From a checkpoint of a small mixture-of-experts model trained on Wikipedia: width 256, 16 experts in each of 8 layers.
Below are experts of layer 2 (counted from 0) of a mixture-of-experts language model. Rows are named router (the router's row for the expert), gate (a neuron's input weights, with its number), up (a neuron's input weights, with its number) and show model dimensions 0-255. Each number is 50 + 10 x the weight over its row's rms, rounded and kept within 0 to 99.
Before each expert's rows: "gets" lists some tokens that make up at least twice as much of what it gets as of all text. This comes from a sample of Wikipedia text that the model never trained on. Tokens count by the router's weight.

# expert 14
gets: " in", "\n", " (", " In", " A", " \""
router:35 45 62 36 48 63 62 40 60 52 63 54 56 66 44 44 61 60 32 38 66 53 36 60 62 57 37 61 42 32 40 53 60 35 52 41 55 53 64 52 64 37 43 50 68 57 46 44 64 54 61 68 40 44 45 42 62 40 49 52 44 48 58 61 55 41 69 49 53 47 63 49 55 43 58 44 46 58 33 62 51 70 40 57 48 40 56 61 56 44 59 48 39 63 46 69 44 39 43 38 46 52 61 53 44 53 49 50 40 61 55 45 47 58 64 42 59 56 41 56 63 63 31 67 36 45 48 34 32 55 53 59 56 59 35 54 59 48 51 45 45 71 49 71 46 41 47 41 43 37 59 75 65 56 35 51 44 41 64 38 53 35 56 57 35 31 57 54 54 38 35 58 51 58 35 61 59 58 60 40 46 32 59 64 46 41 46 44 47 57 63 52 54 53 55 33 54 40 43 49 43 50 53 31 60 61 40 61 35 56 55 45 63 45 40 59 39 59 64 50 49 41 46 41 35 38 39 39 60 34 42 38 60 56 54 40 46 68 52 37 46 51 40 36 39 64 41 59 39 46 62 59 57 62 56 63
gate14:47 43 50 70 55 57 73 53 64 39 51 31 45 53 52 45 46 45 48 44 58 40 41 56 39 45 35 53 39 46 47 41 69 26 39 40 31 53 49 44 63 42 68 68 34 50 61 41 51 46 67 44 54 58 46 50 55 51 43 57 64 43 66 69 48 50 67 38 51 52 59 51 43 59 49 53 52 48 39 31 31 47 22 70 51 32 50 48 46 42 41 57 41 47 44 48 62 64 48 55 64 48 53 59 51 39 42 48 39 52 64 52 36 58 39 44 46 47 58 43 53 39 53 48 33 51 49 34 52 60 46 51 38 53 39 49 64 43 45 52 47 61 53 67 47 58 66 35 44 54 47 76 47 47 44 53 39 32 62 66 74 53 32 52 38 30 52 37 49 60 54 54 42 66 34 44 52 25 71 50 35 46 39 54 51 51 65 58 56 67 67 59 59 46 50 37 52 53 52 48 41 48 42 39 45 47 55 53 44 45 63 49 54 64 53 44 44 61 67 48 62 52 44 53 43 40 52 40 41 44 51 59 55 48 68 46 31 54 36 34 57 46 45 55 59 63 35 53 51 42 50 64 45 69 54 48
up14:39 66 42 44 59 62 58 46 55 32 40 20 48 47 46 55 39 55 46 48 65 48 41 45 40 31 45 50 40 64 53 56 39 34 42 53 57 51 43 47 56 38 58 51 43 58 59 52 51 60 55 44 39 65 37 46 57 46 61 54 52 32 42 82 70 54 65 63 40 67 59 47 26 69 49 52 51 44 47 43 43 53 41 54 48 38 36 46 57 36 67 42 31 45 54 49 78 65 36 48 62 61 45 50 59 47 31 48 35 50 40 50 50 73 51 36 45 70 57 36 48 50 57 56 49 53 47 53 39 49 45 41 53 59 59 60 55 54 65 71 51 59 63 45 49 42 45 52 52 66 57 54 60 31 36 55 48 43 53 64 53 38 62 52 54 38 45 44 49 50 48 68 51 49 50 69 48 44 48 53 33 46 45 59 48 30 61 32 63 46 68 57 59 47 38 41 61 51 52 42 45 48 41 30 58 58 56 54 60 59 43 57 28 49 52 36 41 50 69 49 56 58 58 47 51 38 50 41 62 47 43 55 49 49 46 42 47 63 38 41 45 53 62 67 57 69 45 54 43 46 45 60 35 58 44 47

# expert 0
gets: "s", "ed", "y", "es", "ing", " in"
router:40 47 53 41 48 67 55 39 64 58 67 50 56 60 43 41 50 57 48 46 55 51 38 47 68 47 48 57 45 28 36 59 68 32 44 46 63 49 57 48 56 46 52 53 55 53 47 33 64 54 57 58 40 39 46 37 65 42 39 55 42 41 51 58 46 36 51 42 61 45 48 53 48 36 77 48 43 64 41 49 55 75 43 51 38 43 67 59 64 50 51 56 43 60 48 63 22 37 29 43 40 52 55 57 52 54 48 56 46 46 53 31 55 60 56 32 55 46 35 55 63 54 38 46 51 47 43 44 57 48 75 62 67 61 36 52 51 46 45 46 40 57 54 63 31 43 38 42 63 41 54 49 52 59 48 55 47 28 52 49 55 40 55 53 27 41 54 62 59 46 40 50 52 58 42 51 58 74 67 44 35 43 65 55 72 44 40 42 42 49 63 58 47 61 65 48 47 49 26 57 38 51 69 43 54 63 48 67 28 76 58 50 46 42 37 61 45 56 55 47 48 47 52 42 42 50 39 41 58 49 35 45 52 67 49 48 43 49 49 34 46 58 41 40 40 48 45 59 38 38 60 46 55 65 45 50
gate6:56 51 55 63 49 64 48 28 70 56 57 52 42 56 44 47 58 59 49 52 39 50 42 53 44 44 34 53 48 35 53 73 51 55 35 50 67 35 62 47 51 47 38 68 37 55 35 46 49 64 55 57 40 42 46 38 30 41 32 52 44 44 72 62 53 46 49 43 41 57 36 43 48 74 53 42 40 44 39 45 31 63 48 51 68 47 67 59 65 40 54 52 54 34 44 62 63 51 23 48 45 38 38 43 52 47 57 41 58 53 42 48 34 39 47 59 59 41 38 46 37 55 45 39 41 43 47 66 52 44 45 52 43 55 38 47 58 38 63 48 36 53 47 52 54 66 57 46 70 46 43 42 56 54 57 66 48 35 61 68 62 62 48 40 37 56 65 38 39 29 62 57 45 54 44 29 36 74 55 44 44 54 73 48 55 39 47 60 55 54 57 67 46 47 41 44 44 45 73 51 37 61 58 66 55 61 50 43 53 68 57 47 59 53 54 42 50 37 61 35 48 49 65 52 36 62 52 48 71 50 44 53 46 42 58 34 47 56 51 39 53 48 41 43 61 45 57 56 42 38 60 47 40 46 55 40
up6:73 40 39 54 48 50 42 40 61 47 50 63 42 40 59 45 55 47 59 51 60 47 45 64 35 36 32 53 50 49 43 68 39 41 48 54 47 57 50 48 59 39 53 68 64 33 48 51 43 55 36 65 42 54 46 39 52 76 59 53 52 37 51 39 42 38 52 38 31 42 59 43 48 51 53 49 49 60 61 43 39 50 52 50 31 44 51 75 38 33 53 25 42 45 70 53 60 63 39 48 28 55 48 27 53 29 42 40 58 47 48 43 29 43 48 33 48 35 30 54 51 57 45 39 82 47 50 73 57 34 59 56 42 67 48 34 56 63 31 43 62 53 47 41 51 68 45 64 43 60 65 35 56 53 51 45 54 22 41 36 60 42 46 51 54 37 41 41 50 47 45 58 45 54 47 61 47 53 59 53 48 59 44 47 60 51 44 53 53 41 46 63 50 55 41 50 47 41 51 45 62 27 58 45 48 58 49 40 43 56 46 61 48 64 47 53 63 51 61 32 43 63 49 50 39 45 46 49 64 40 41 49 60 50 42 40 58 47 44 51 44 52 45 50 30 61 61 45 51 47 63 49 38 65 45 45

# expert 4
gets: "s", "u", "i", "r", " S", "x"
router:29 37 53 37 51 58 56 54 52 64 61 58 63 60 44 35 57 62 53 37 64 47 39 61 62 54 43 65 45 38 35 52 62 42 40 49 52 39 50 63 57 46 42 56 61 49 47 39 56 44 57 64 51 45 37 45 68 48 39 61 31 41 58 55 49 43 54 44 52 48 62 42 57 48 66 58 33 63 39 38 48 58 45 56 38 44 74 58 61 43 63 54 48 48 45 65 51 45 38 42 50 54 58 55 40 62 34 62 37 42 65 41 50 57 59 36 65 54 50 63 59 50 38 55 49 35 33 63 34 46 58 52 63 54 36 47 57 45 44 42 48 59 54 64 36 33 56 53 60 53 64 61 60 75 41 61 42 43 61 51 47 41 50 65 29 48 62 63 48 41 41 57 44 60 32 57 65 57 61 37 35 48 53 54 53 43 43 42 56 42 70 54 59 53 61 44 43 46 42 63 47 57 55 34 56 42 33 57 41 57 63 32 59 38 42 55 31 53 61 57 56 48 28 37 48 48 34 36 42 49 34 40 52 62 56 23 49 63 56 42 46 52 36 36 44 53 44 58 35 35 55 54 56 55 53 57
gate7:53 27 56 33 58 58 42 50 46 62 55 47 46 62 47 49 50 36 32 45 66 60 47 59 46 42 42 63 52 41 60 65 56 48 29 40 57 37 62 43 35 48 51 60 36 48 37 50 59 53 45 45 55 66 56 30 70 37 51 41 62 42 55 56 47 49 66 58 33 63 63 65 43 69 58 49 55 62 38 48 41 47 35 53 52 48 48 61 51 37 49 44 40 56 30 47 42 59 54 68 57 48 49 49 58 37 58 49 42 39 60 51 38 72 46 64 44 39 56 42 76 38 47 37 71 55 29 64 58 47 53 59 30 42 31 56 57 43 38 51 51 66 49 49 37 48 50 43 62 41 42 39 68 39 55 34 44 34 61 55 52 35 59 47 32 44 61 55 42 41 33 52 50 63 42 63 48 43 36 49 60 35 65 56 38 47 46 38 58 49 52 65 38 73 43 53 64 43 52 51 54 38 55 55 61 54 59 64 29 52 53 57 51 58 55 61 45 68 55 61 41 43 44 54 46 49 57 56 65 43 31 58 62 47 52 39 49 54 62 52 48 47 45 32 49 43 54 58 46 48 61 56 47 46 61 55
up7:59 50 50 49 42 63 56 48 45 52 56 57 41 68 11 57 45 62 44 41 68 40 58 62 51 44 54 59 38 52 63 43 55 59 31 48 51 48 32 63 31 59 34 58 31 62 49 48 42 48 51 45 48 67 52 53 43 34 51 59 63 56 56 44 42 45 60 44 32 41 48 59 53 50 54 63 48 59 51 46 44 28 59 41 63 49 61 57 48 40 43 52 49 46 40 48 56 49 59 63 43 62 45 61 36 55 58 59 49 39 76 33 58 66 41 51 34 49 50 52 42 30 42 56 37 57 48 73 63 29 40 46 50 61 50 54 49 40 48 46 36 47 57 50 64 64 48 29 49 38 54 66 51 64 33 57 41 53 48 40 52 51 53 46 50 61 59 52 53 69 39 43 38 39 53 41 47 38 49 48 48 56 66 52 47 37 41 59 70 52 67 55 53 53 47 45 53 55 51 37 74 56 57 44 66 64 39 56 51 31 55 58 51 40 46 60 54 49 55 67 39 46 54 33 57 53 47 53 42 43 61 64 49 49 45 47 47 67 40 52 40 40 23 63 51 56 58 47 57 46 41 56 49 43 50 78

# expert 1
gets: ",", "\n", ".", " and", " a", " 19"
router:39 38 60 44 39 55 72 39 60 66 59 59 53 56 39 42 63 61 39 37 58 63 41 52 68 56 45 69 43 37 44 57 60 47 41 43 62 44 59 56 58 40 45 54 60 53 35 36 56 51 56 60 45 39 52 40 54 44 38 53 35 38 60 59 48 42 60 42 64 38 56 49 49 35 56 42 45 69 35 61 61 64 45 61 40 44 62 56 62 48 56 56 35 70 49 55 34 44 38 38 48 55 58 52 36 54 46 64 40 58 64 39 51 60 61 45 55 58 42 60 62 55 29 61 43 41 42 48 38 48 56 49 56 62 41 40 52 46 47 41 34 65 50 64 35 39 46 45 43 35 56 57 60 65 35 60 40 35 59 41 51 31 54 57 30 38 56 62 61 45 42 51 46 66 38 65 57 62 63 37 44 32 66 54 66 52 43 39 43 68 64 50 54 60 58 41 46 40 38 57 40 51 66 37 48 64 44 58 43 51 63 41 61 43 28 66 48 60 64 56 56 47 43 35 45 47 32 43 48 40 42 42 63 62 54 46 43 56 50 37 41 56 45 46 48 57 43 62 40 43 64 50 67 56 55 51
gate7:57 61 55 61 49 49 43 54 55 62 49 55 34 39 51 50 55 46 50 54 63 19 50 52 49 50 57 63 42 60 60 49 54 52 52 49 32 47 44 39 49 40 41 63 47 46 45 51 63 60 56 32 43 50 55 38 53 28 33 59 47 57 39 64 31 46 46 61 34 27 56 69 55 52 58 53 56 37 46 62 27 43 41 52 54 48 44 69 61 59 47 49 44 52 37 46 30 30 59 54 53 34 60 45 53 55 51 58 36 42 40 40 44 43 61 56 60 52 42 44 47 45 37 48 64 43 42 44 42 49 45 60 63 35 46 68 36 51 59 55 59 76 47 50 42 50 43 47 54 38 71 50 59 62 67 38 66 50 45 67 53 71 56 50 59 49 54 48 59 48 45 39 48 56 53 35 54 73 69 51 60 55 31 60 54 53 44 48 47 50 61 53 33 47 55 71 46 53 35 56 53 46 40 64 54 59 40 36 60 48 38 49 69 45 35 44 40 33 28 51 53 41 50 53 43 62 51 28 41 69 45 35 61 52 44 60 46 57 63 58 54 60 33 50 37 58 53 43 64 57 62 41 35 50 50 51
up7:77 43 55 63 51 55 55 56 49 40 53 66 47 73 55 32 52 48 40 50 49 54 43 74 44 37 60 42 60 45 52 29 52 21 69 32 65 52 69 33 45 50 44 26 51 55 62 55 49 47 45 53 58 71 53 47 50 42 53 53 51 46 48 47 63 46 37 53 46 48 71 37 54 47 47 49 73 43 71 51 57 63 48 44 49 54 42 39 59 57 46 48 40 45 40 80 61 54 48 31 44 47 61 53 66 29 55 50 60 55 56 49 44 48 38 43 57 57 52 62 42 48 59 54 55 53 60 45 49 43 56 59 42 43 45 49 60 61 45 45 43 52 45 69 69 32 30 33 52 69 37 64 51 53 44 52 41 57 36 49 41 55 49 52 49 34 59 52 37 66 36 52 51 59 28 36 41 57 51 38 44 53 39 45 36 47 52 48 55 52 49 49 41 39 38 32 45 67 50 59 45 54 46 46 51 52 53 44 48 55 34 57 61 47 53 50 44 50 60 59 25 43 60 48 56 52 46 59 60 56 43 41 38 43 50 40 51 54 43 25 50 43 35 52 38 67 63 42 47 47 56 51 37 61 34 61

# expert 11
gets: "d", "al", "g", "th", "t", "er"
router:32 32 58 42 47 69 57 44 68 64 66 51 53 59 43 37 54 53 45 31 52 55 39 48 61 57 42 68 53 36 52 57 49 32 60 52 52 38 56 64 51 49 46 47 61 54 48 45 60 45 47 51 49 32 55 37 54 54 49 43 44 39 68 48 50 36 55 45 65 40 65 61 58 37 67 44 44 52 53 42 69 75 48 54 50 42 68 49 66 33 57 59 51 66 37 56 39 50 35 50 38 56 60 42 44 50 46 67 50 42 54 36 54 56 54 39 66 58 42 63 60 48 39 58 53 43 44 43 49 53 61 59 49 57 40 39 65 47 50 38 41 57 58 56 29 42 55 37 49 42 57 51 59 54 50 55 42 32 49 47 51 40 67 60 34 36 47 67 58 35 43 53 47 77 37 48 49 62 60 33 22 35 60 50 58 38 45 44 45 54 66 59 45 56 60 46 51 42 39 69 40 59 65 42 60 60 41 68 38 66 49 42 47 42 58 69 35 49 52 47 55 42 50 46 39 44 51 50 57 44 29 36 66 66 51 35 44 56 46 38 39 56 59 48 41 50 44 58 48 37 57 57 60 58 63 53
gate13:51 44 47 54 53 59 54 58 49 61 39 74 51 47 39 46 38 51 42 55 39 65 63 40 53 56 57 54 49 61 46 33 46 37 55 65 44 41 37 37 36 35 55 43 60 57 35 47 46 51 49 51 27 64 35 52 54 24 59 62 56 50 53 48 50 43 62 41 36 51 53 47 60 59 34 43 55 42 40 51 50 49 42 29 51 60 46 52 49 37 48 30 47 53 72 38 47 42 52 48 26 45 55 38 50 55 46 39 40 52 61 57 46 51 41 46 52 58 38 59 51 55 55 51 44 45 39 47 63 50 48 52 46 50 55 59 66 38 44 34 54 49 42 56 53 37 46 51 48 57 67 68 48 62 64 34 44 47 43 34 64 37 50 20 51 71 60 57 51 61 35 36 54 52 60 49 53 44 61 39 53 67 61 32 60 44 34 57 55 58 29 50 46 42 53 59 63 48 37 68 36 53 69 50 46 71 49 63 58 54 53 58 38 29 60 42 49 54 53 45 44 74 60 59 52 34 42 52 42 42 32 72 38 49 65 42 50 50 43 46 52 66 45 53 45 47 47 54 48 55 48 68 39 60 35 39
up13:53 49 70 54 65 56 56 48 38 57 50 49 50 43 63 51 50 52 37 51 61 38 47 57 56 47 34 51 46 46 61 29 48 63 51 47 55 37 48 55 53 41 38 30 34 50 44 53 67 37 47 47 60 50 52 51 62 46 62 39 38 44 34 45 47 56 39 62 73 51 47 66 63 55 55 51 46 47 60 40 43 50 47 65 52 40 53 68 78 44 42 54 49 59 57 41 58 45 41 43 74 53 59 55 48 67 50 51 50 39 37 56 58 47 47 58 34 52 52 44 54 44 52 57 50 52 69 53 59 50 51 48 36 58 45 50 55 40 62 50 58 57 62 49 48 38 30 73 50 39 69 55 51 57 32 47 38 37 58 92 29 37 51 48 44 75 77 43 63 49 41 50 50 44 45 52 48 49 46 52 60 46 59 53 58 54 46 57 50 40 49 35 51 57 65 56 56 33 50 61 42 76 66 38 43 43 59 59 57 48 28 34 56 53 49 66 56 54 54 54 54 44 52 49 61 49 53 54 41 52 69 47 38 47 48 55 55 52 43 37 51 40 26 52 52 30 43 42 52 66 50 42 57 31 50 55

# expert 3
gets: " ", "n", "en", "t", "k", "an"
router:41 45 72 49 47 72 49 42 58 58 56 52 69 52 38 43 58 63 42 33 58 50 35 64 56 65 43 61 40 32 43 39 50 39 62 43 58 47 56 53 62 38 42 59 61 48 40 37 65 51 50 62 44 39 48 51 67 54 42 53 41 51 66 72 55 36 58 42 54 43 57 67 64 46 60 45 50 63 41 56 60 71 44 57 52 45 68 58 54 49 57 44 50 59 46 61 41 41 44 47 45 50 49 47 34 59 46 61 38 61 62 44 59 58 57 33 69 52 40 64 56 49 38 67 53 28 49 43 38 53 69 52 60 58 40 47 59 51 44 52 41 56 54 58 42 45 48 52 52 44 75 61 51 54 43 56 34 22 46 44 42 39 55 57 41 39 64 68 61 53 47 45 50 58 51 52 64 56 56 37 53 41 49 63 60 36 37 38 48 57 56 46 58 51 60 40 46 48 41 62 36 65 62 40 47 56 32 72 44 57 64 35 47 33 36 59 51 50 62 53 44 43 47 39 47 48 34 43 47 47 28 33 64 59 56 46 27 56 37 43 47 62 46 48 42 58 34 55 39 39 58 51 53 51 52 44
gate4:66 62 43 38 60 50 41 48 64 56 49 44 56 60 55 45 61 40 47 38 46 56 60 47 68 50 47 53 37 55 70 50 34 48 33 51 66 51 56 51 40 44 40 42 41 51 48 49 57 76 56 65 47 13 63 52 47 56 60 48 49 52 59 49 48 56 42 40 49 58 53 54 60 61 52 43 64 53 43 37 36 45 53 61 38 53 58 60 55 53 47 70 42 54 49 36 38 37 37 59 42 32 52 54 53 58 62 58 63 53 65 47 53 52 75 42 58 44 33 44 44 28 43 47 46 66 56 55 64 65 63 58 47 47 42 51 42 47 42 49 56 44 35 57 60 30 47 38 62 54 61 44 25 61 46 51 40 36 44 34 53 48 51 45 42 46 44 45 51 67 31 36 42 39 45 50 36 43 39 47 47 40 56 48 70 40 43 39 47 38 47 34 48 57 45 55 46 53 46 47 40 50 64 60 43 43 73 58 71 43 40 48 50 52 47 59 56 46 65 54 26 54 50 45 43 65 22 52 62 64 56 45 52 37 40 51 30 58 42 42 48 50 25 52 59 42 54 54 40 49 55 58 58 48 59 39
up4:52 43 60 50 50 42 44 66 41 35 44 60 44 42 32 53 56 53 61 48 61 51 56 42 44 54 40 62 24 48 66 48 57 45 35 25 38 44 48 72 65 47 40 52 47 46 36 49 48 45 56 68 47 52 52 46 50 48 51 36 37 59 43 44 30 59 58 42 41 43 56 30 58 49 46 64 41 51 36 65 44 39 44 43 67 45 35 64 61 43 50 45 61 67 42 67 55 42 57 44 55 61 59 35 48 53 44 60 56 32 39 58 55 51 48 49 43 45 42 36 55 54 48 48 48 38 54 63 64 52 53 49 57 54 58 45 41 39 53 53 66 37 51 50 46 32 39 41 73 79 63 54 36 58 40 45 62 43 53 54 42 51 31 42 51 44 50 57 54 39 35 44 49 45 44 42 70 48 49 46 66 71 59 66 36 23 65 53 36 52 50 50 74 58 49 47 51 53 41 52 42 47 58 61 58 41 57 33 66 50 43 43 53 44 49 41 43 53 46 50 49 51 54 70 49 38 38 39 67 44 58 58 44 51 61 42 56 62 51 66 57 58 63 58 54 60 59 23 60 42 48 46 29 61 45 58

# expert 7
gets: "-", " the", ".", " |", ":", "|"
router:45 44 61 50 48 58 67 41 55 61 69 56 55 65 32 29 57 53 37 39 63 53 37 54 56 61 41 63 43 35 39 60 65 50 43 41 65 47 57 58 63 40 42 55 61 62 45 39 54 48 56 57 38 39 50 37 63 38 35 55 41 41 64 57 41 34 56 49 57 39 59 52 52 44 61 45 49 55 48 62 58 59 43 58 37 46 65 65 54 42 53 56 37 66 43 61 43 46 31 45 47 51 56 58 40 64 44 66 48 60 62 49 57 61 62 42 64 59 47 61 60 51 40 52 47 52 40 42 42 44 53 53 61 68 39 40 66 45 50 41 33 58 57 70 34 42 48 51 51 39 58 58 68 58 41 49 35 37 63 41 46 41 47 58 45 32 56 58 59 45 41 56 47 62 38 58 52 67 70 37 41 44 56 72 58 34 29 34 40 60 67 55 55 50 56 50 42 52 31 61 46 59 54 40 49 64 45 63 41 54 62 43 59 44 41 71 44 61 68 54 60 44 40 41 48 44 35 46 56 34 51 43 61 64 54 48 39 64 51 37 49 52 47 34 40 53 48 64 38 35 61 58 65 56 53 60
gate8:64 49 46 48 50 44 51 57 53 46 54 39 48 54 61 58 48 53 43 44 58 41 31 51 68 50 38 60 34 42 34 59 51 47 45 50 64 64 59 46 59 39 52 50 63 42 56 49 46 54 45 48 34 73 47 45 63 47 44 63 58 54 48 50 46 43 53 61 52 50 60 45 60 65 52 45 50 44 53 56 44 55 23 62 41 34 56 68 58 45 53 50 42 44 35 53 27 53 52 44 57 52 50 44 37 62 51 53 48 65 48 50 50 60 31 40 57 65 47 58 47 58 50 58 35 37 51 32 66 35 53 30 49 49 41 66 50 70 23 49 51 69 47 35 58 46 35 39 49 47 58 73 67 54 51 41 41 22 45 56 38 46 39 49 51 50 57 47 48 61 43 42 52 63 35 69 68 45 29 43 50 53 60 59 49 46 36 56 49 37 63 48 51 71 72 66 47 45 35 66 46 63 37 42 40 28 30 69 54 51 38 63 46 43 53 49 49 39 41 47 61 55 47 32 55 71 45 49 56 46 51 48 57 61 53 57 47 59 61 58 48 57 31 50 58 52 48 46 43 50 46 52 31 51 53 40
up8:40 50 48 46 49 44 64 47 44 39 69 44 44 40 63 59 59 54 55 53 55 35 64 46 53 72 25 50 49 53 47 36 48 55 58 40 48 55 51 58 72 29 53 59 59 40 38 57 41 34 50 42 49 43 60 44 47 58 47 47 62 47 50 43 54 64 51 50 40 63 39 18 45 61 45 52 45 65 44 41 42 39 22 61 51 47 59 69 42 53 45 35 41 41 45 43 36 44 55 58 41 55 75 48 41 49 47 36 52 67 46 64 51 48 49 55 43 54 50 50 36 64 41 47 30 50 59 47 44 57 45 52 45 32 47 34 30 61 58 45 59 42 47 29 64 32 56 21 52 46 46 63 54 45 37 48 38 65 45 42 56 56 44 60 65 55 47 55 60 59 33 64 62 54 39 50 58 34 49 53 43 45 65 66 46 54 52 58 44 45 72 43 32 58 63 40 59 59 52 48 57 44 34 48 55 39 42 52 48 41 51 56 59 62 39 60 32 52 43 47 46 41 39 60 45 54 55 47 49 45 48 60 57 43 31 63 56 33 64 46 33 57 60 55 45 72 49 51 53 51 37 42 44 47 57 41

# expert 9
gets: " |", "ed", " of", " is", " was", "I"
router:47 42 63 42 43 50 68 49 51 57 58 60 56 48 47 41 63 55 41 39 56 50 42 48 59 58 42 64 47 40 38 66 62 38 39 34 61 49 74 67 57 53 33 46 58 61 47 49 50 52 59 66 52 41 48 46 59 37 46 56 49 30 70 46 43 33 68 44 44 43 63 48 50 42 69 50 41 51 40 64 56 54 40 60 37 41 58 50 63 39 58 57 53 63 46 62 41 43 47 43 44 48 58 57 49 61 35 66 37 54 69 45 35 60 56 28 72 65 47 61 56 65 46 60 46 54 47 52 43 39 56 55 52 57 48 52 60 44 49 41 40 67 49 63 47 39 52 40 49 36 68 77 65 56 37 54 45 48 57 46 66 39 52 57 37 51 54 62 50 50 38 53 47 69 38 52 69 56 70 34 48 38 52 69 51 41 41 43 42 58 64 48 57 43 52 39 50 47 41 62 45 53 47 37 59 63 40 63 34 54 63 48 58 47 38 60 34 59 57 50 61 47 41 48 45 40 42 29 58 39 41 50 59 55 55 44 38 58 60 36 40 54 47 32 44 59 45 61 44 51 69 61 50 69 63 58
gate2:44 50 50 43 54 38 58 48 57 58 56 41 41 48 40 50 61 55 51 34 54 41 53 58 79 50 39 58 55 50 59 52 59 34 39 48 64 58 47 60 49 34 41 44 50 69 45 61 38 59 55 53 51 59 63 61 54 36 46 56 48 54 61 51 45 29 44 51 57 54 59 55 50 41 68 49 47 44 43 65 53 53 34 35 61 49 52 35 38 61 39 48 46 47 33 47 57 57 60 56 23 38 47 40 55 39 43 44 62 58 41 53 50 49 48 51 75 47 32 58 54 61 52 64 42 56 61 52 52 35 54 60 45 63 62 31 38 58 52 41 25 67 53 50 55 47 66 49 48 48 54 49 45 59 50 56 39 64 41 46 47 57 39 55 52 48 54 48 41 37 38 54 39 44 41 61 53 62 45 55 58 59 63 43 61 53 46 72 43 54 77 45 58 66 68 78 49 52 38 47 55 59 58 53 51 43 40 48 28 53 65 44 65 57 42 72 42 57 61 46 64 42 59 47 41 61 70 56 44 24 46 57 56 58 42 58 37 67 62 49 36 57 46 69 52 52 43 34 48 52 41 57 42 70 44 46
up2:58 57 51 39 52 34 51 65 46 39 53 61 19 64 48 54 64 35 40 40 53 37 34 56 54 45 50 55 59 61 51 67 56 35 43 61 48 47 42 35 37 41 44 60 43 57 42 50 34 55 38 39 57 38 40 55 32 39 44 40 54 40 45 38 44 38 55 43 51 55 40 57 44 50 48 65 48 56 45 54 72 35 41 52 53 80 39 47 61 48 43 51 48 53 54 49 45 75 54 61 45 54 56 46 53 55 54 49 47 45 32 57 50 57 46 49 49 61 37 45 54 33 43 57 41 54 42 60 36 54 40 44 38 61 75 38 45 42 50 51 39 50 39 48 57 41 58 59 30 69 51 53 37 62 50 54 40 66 76 39 48 51 46 52 51 35 44 61 49 53 49 49 42 53 36 36 62 57 44 72 67 76 49 30 51 47 77 50 47 40 62 38 56 61 49 76 69 57 43 49 58 49 56 42 38 56 47 44 60 32 53 54 30 58 61 54 44 59 60 50 56 46 47 65 46 49 49 45 52 51 63 55 50 60 46 54 43 68 44 47 54 52 56 60 54 48 39 38 57 50 58 49 37 56 45 30

# expert 15
gets: "\n", "==", " The", " 0", "ri", " he"
router:44 42 67 42 42 54 65 42 54 63 53 51 60 59 47 39 58 68 38 39 56 54 42 49 56 65 35 66 38 33 40 58 51 40 54 45 49 47 64 54 57 45 40 53 61 55 41 48 58 60 61 54 53 48 44 44 57 46 48 55 41 37 69 56 59 42 73 49 48 39 66 57 49 44 60 35 43 65 27 62 54 62 47 60 48 36 60 49 58 50 62 59 43 64 40 63 45 40 47 42 43 59 65 50 40 57 44 53 40 59 61 53 47 57 57 42 62 67 38 53 65 68 28 52 44 45 45 40 30 53 61 65 61 56 35 39 54 50 47 42 42 67 52 63 45 41 51 41 44 39 62 79 59 68 33 56 39 44 50 41 48 39 68 60 42 35 58 47 59 35 45 59 47 64 38 64 61 59 57 32 41 36 63 52 56 45 48 47 42 63 57 45 56 56 51 37 56 36 39 54 42 53 59 33 55 66 41 56 40 55 55 45 62 37 32 65 35 57 69 44 60 47 52 54 36 45 50 28 56 37 47 33 63 55 49 45 48 63 54 45 45 50 44 44 51 54 36 57 43 50 57 48 62 63 59 61
gate16:49 57 58 28 54 57 41 33 56 50 57 63 33 47 40 54 35 52 57 48 58 43 38 47 59 46 55 67 51 53 57 55 52 55 43 71 60 46 62 52 52 54 55 48 40 41 56 50 59 48 41 61 55 59 38 27 61 57 64 64 75 57 56 44 51 39 57 57 39 45 64 46 39 50 47 50 60 55 60 56 39 49 60 43 62 43 51 48 48 43 52 56 57 64 31 56 47 67 54 50 52 55 25 56 49 41 50 49 62 69 49 48 27 36 60 39 52 56 51 42 62 47 33 72 52 51 40 61 54 46 44 40 34 48 52 52 40 45 46 48 69 62 54 48 51 52 64 44 65 68 51 52 63 62 60 50 41 57 54 43 41 49 55 58 44 38 49 44 44 62 29 36 60 51 42 65 52 47 44 45 55 49 60 63 49 38 58 70 48 37 63 48 46 47 43 44 64 49 48 38 40 47 47 27 52 44 51 52 58 42 50 39 44 49 63 41 46 43 54 36 49 41 50 46 39 47 24 45 67 64 41 43 56 57 57 59 42 78 50 61 62 58 17 45 54 41 54 49 46 47 61 62 47 89 44 38
up16:46 59 61 09 61 60 52 47 44 36 67 63 54 49 57 54 53 70 44 52 52 46 34 60 36 48 37 46 62 47 45 63 46 55 50 63 36 58 57 35 58 42 49 53 40 45 72 42 49 46 34 49 36 53 43 51 49 57 61 48 48 55 47 41 68 48 73 47 49 64 62 61 38 63 38 49 45 61 62 67 46 54 65 42 49 23 43 48 53 48 54 43 43 53 61 59 50 36 26 41 50 45 41 56 52 51 35 53 57 76 41 53 45 52 67 55 37 62 53 54 38 51 55 71 51 39 56 39 54 60 56 48 44 55 48 47 50 55 48 47 48 40 68 40 57 40 52 61 53 65 31 35 70 63 52 47 44 73 40 40 44 44 61 50 59 32 46 51 36 46 44 67 51 61 40 64 55 49 48 44 28 44 54 50 47 40 47 54 36 53 45 35 55 40 33 56 47 49 51 45 58 45 60 48 37 60 60 45 42 36 44 33 48 60 46 36 46 35 58 51 59 53 55 58 57 69 48 46 57 63 48 55 38 65 46 49 55 64 72 49 65 50 36 46 66 45 55 47 53 55 43 49 47 63 51 41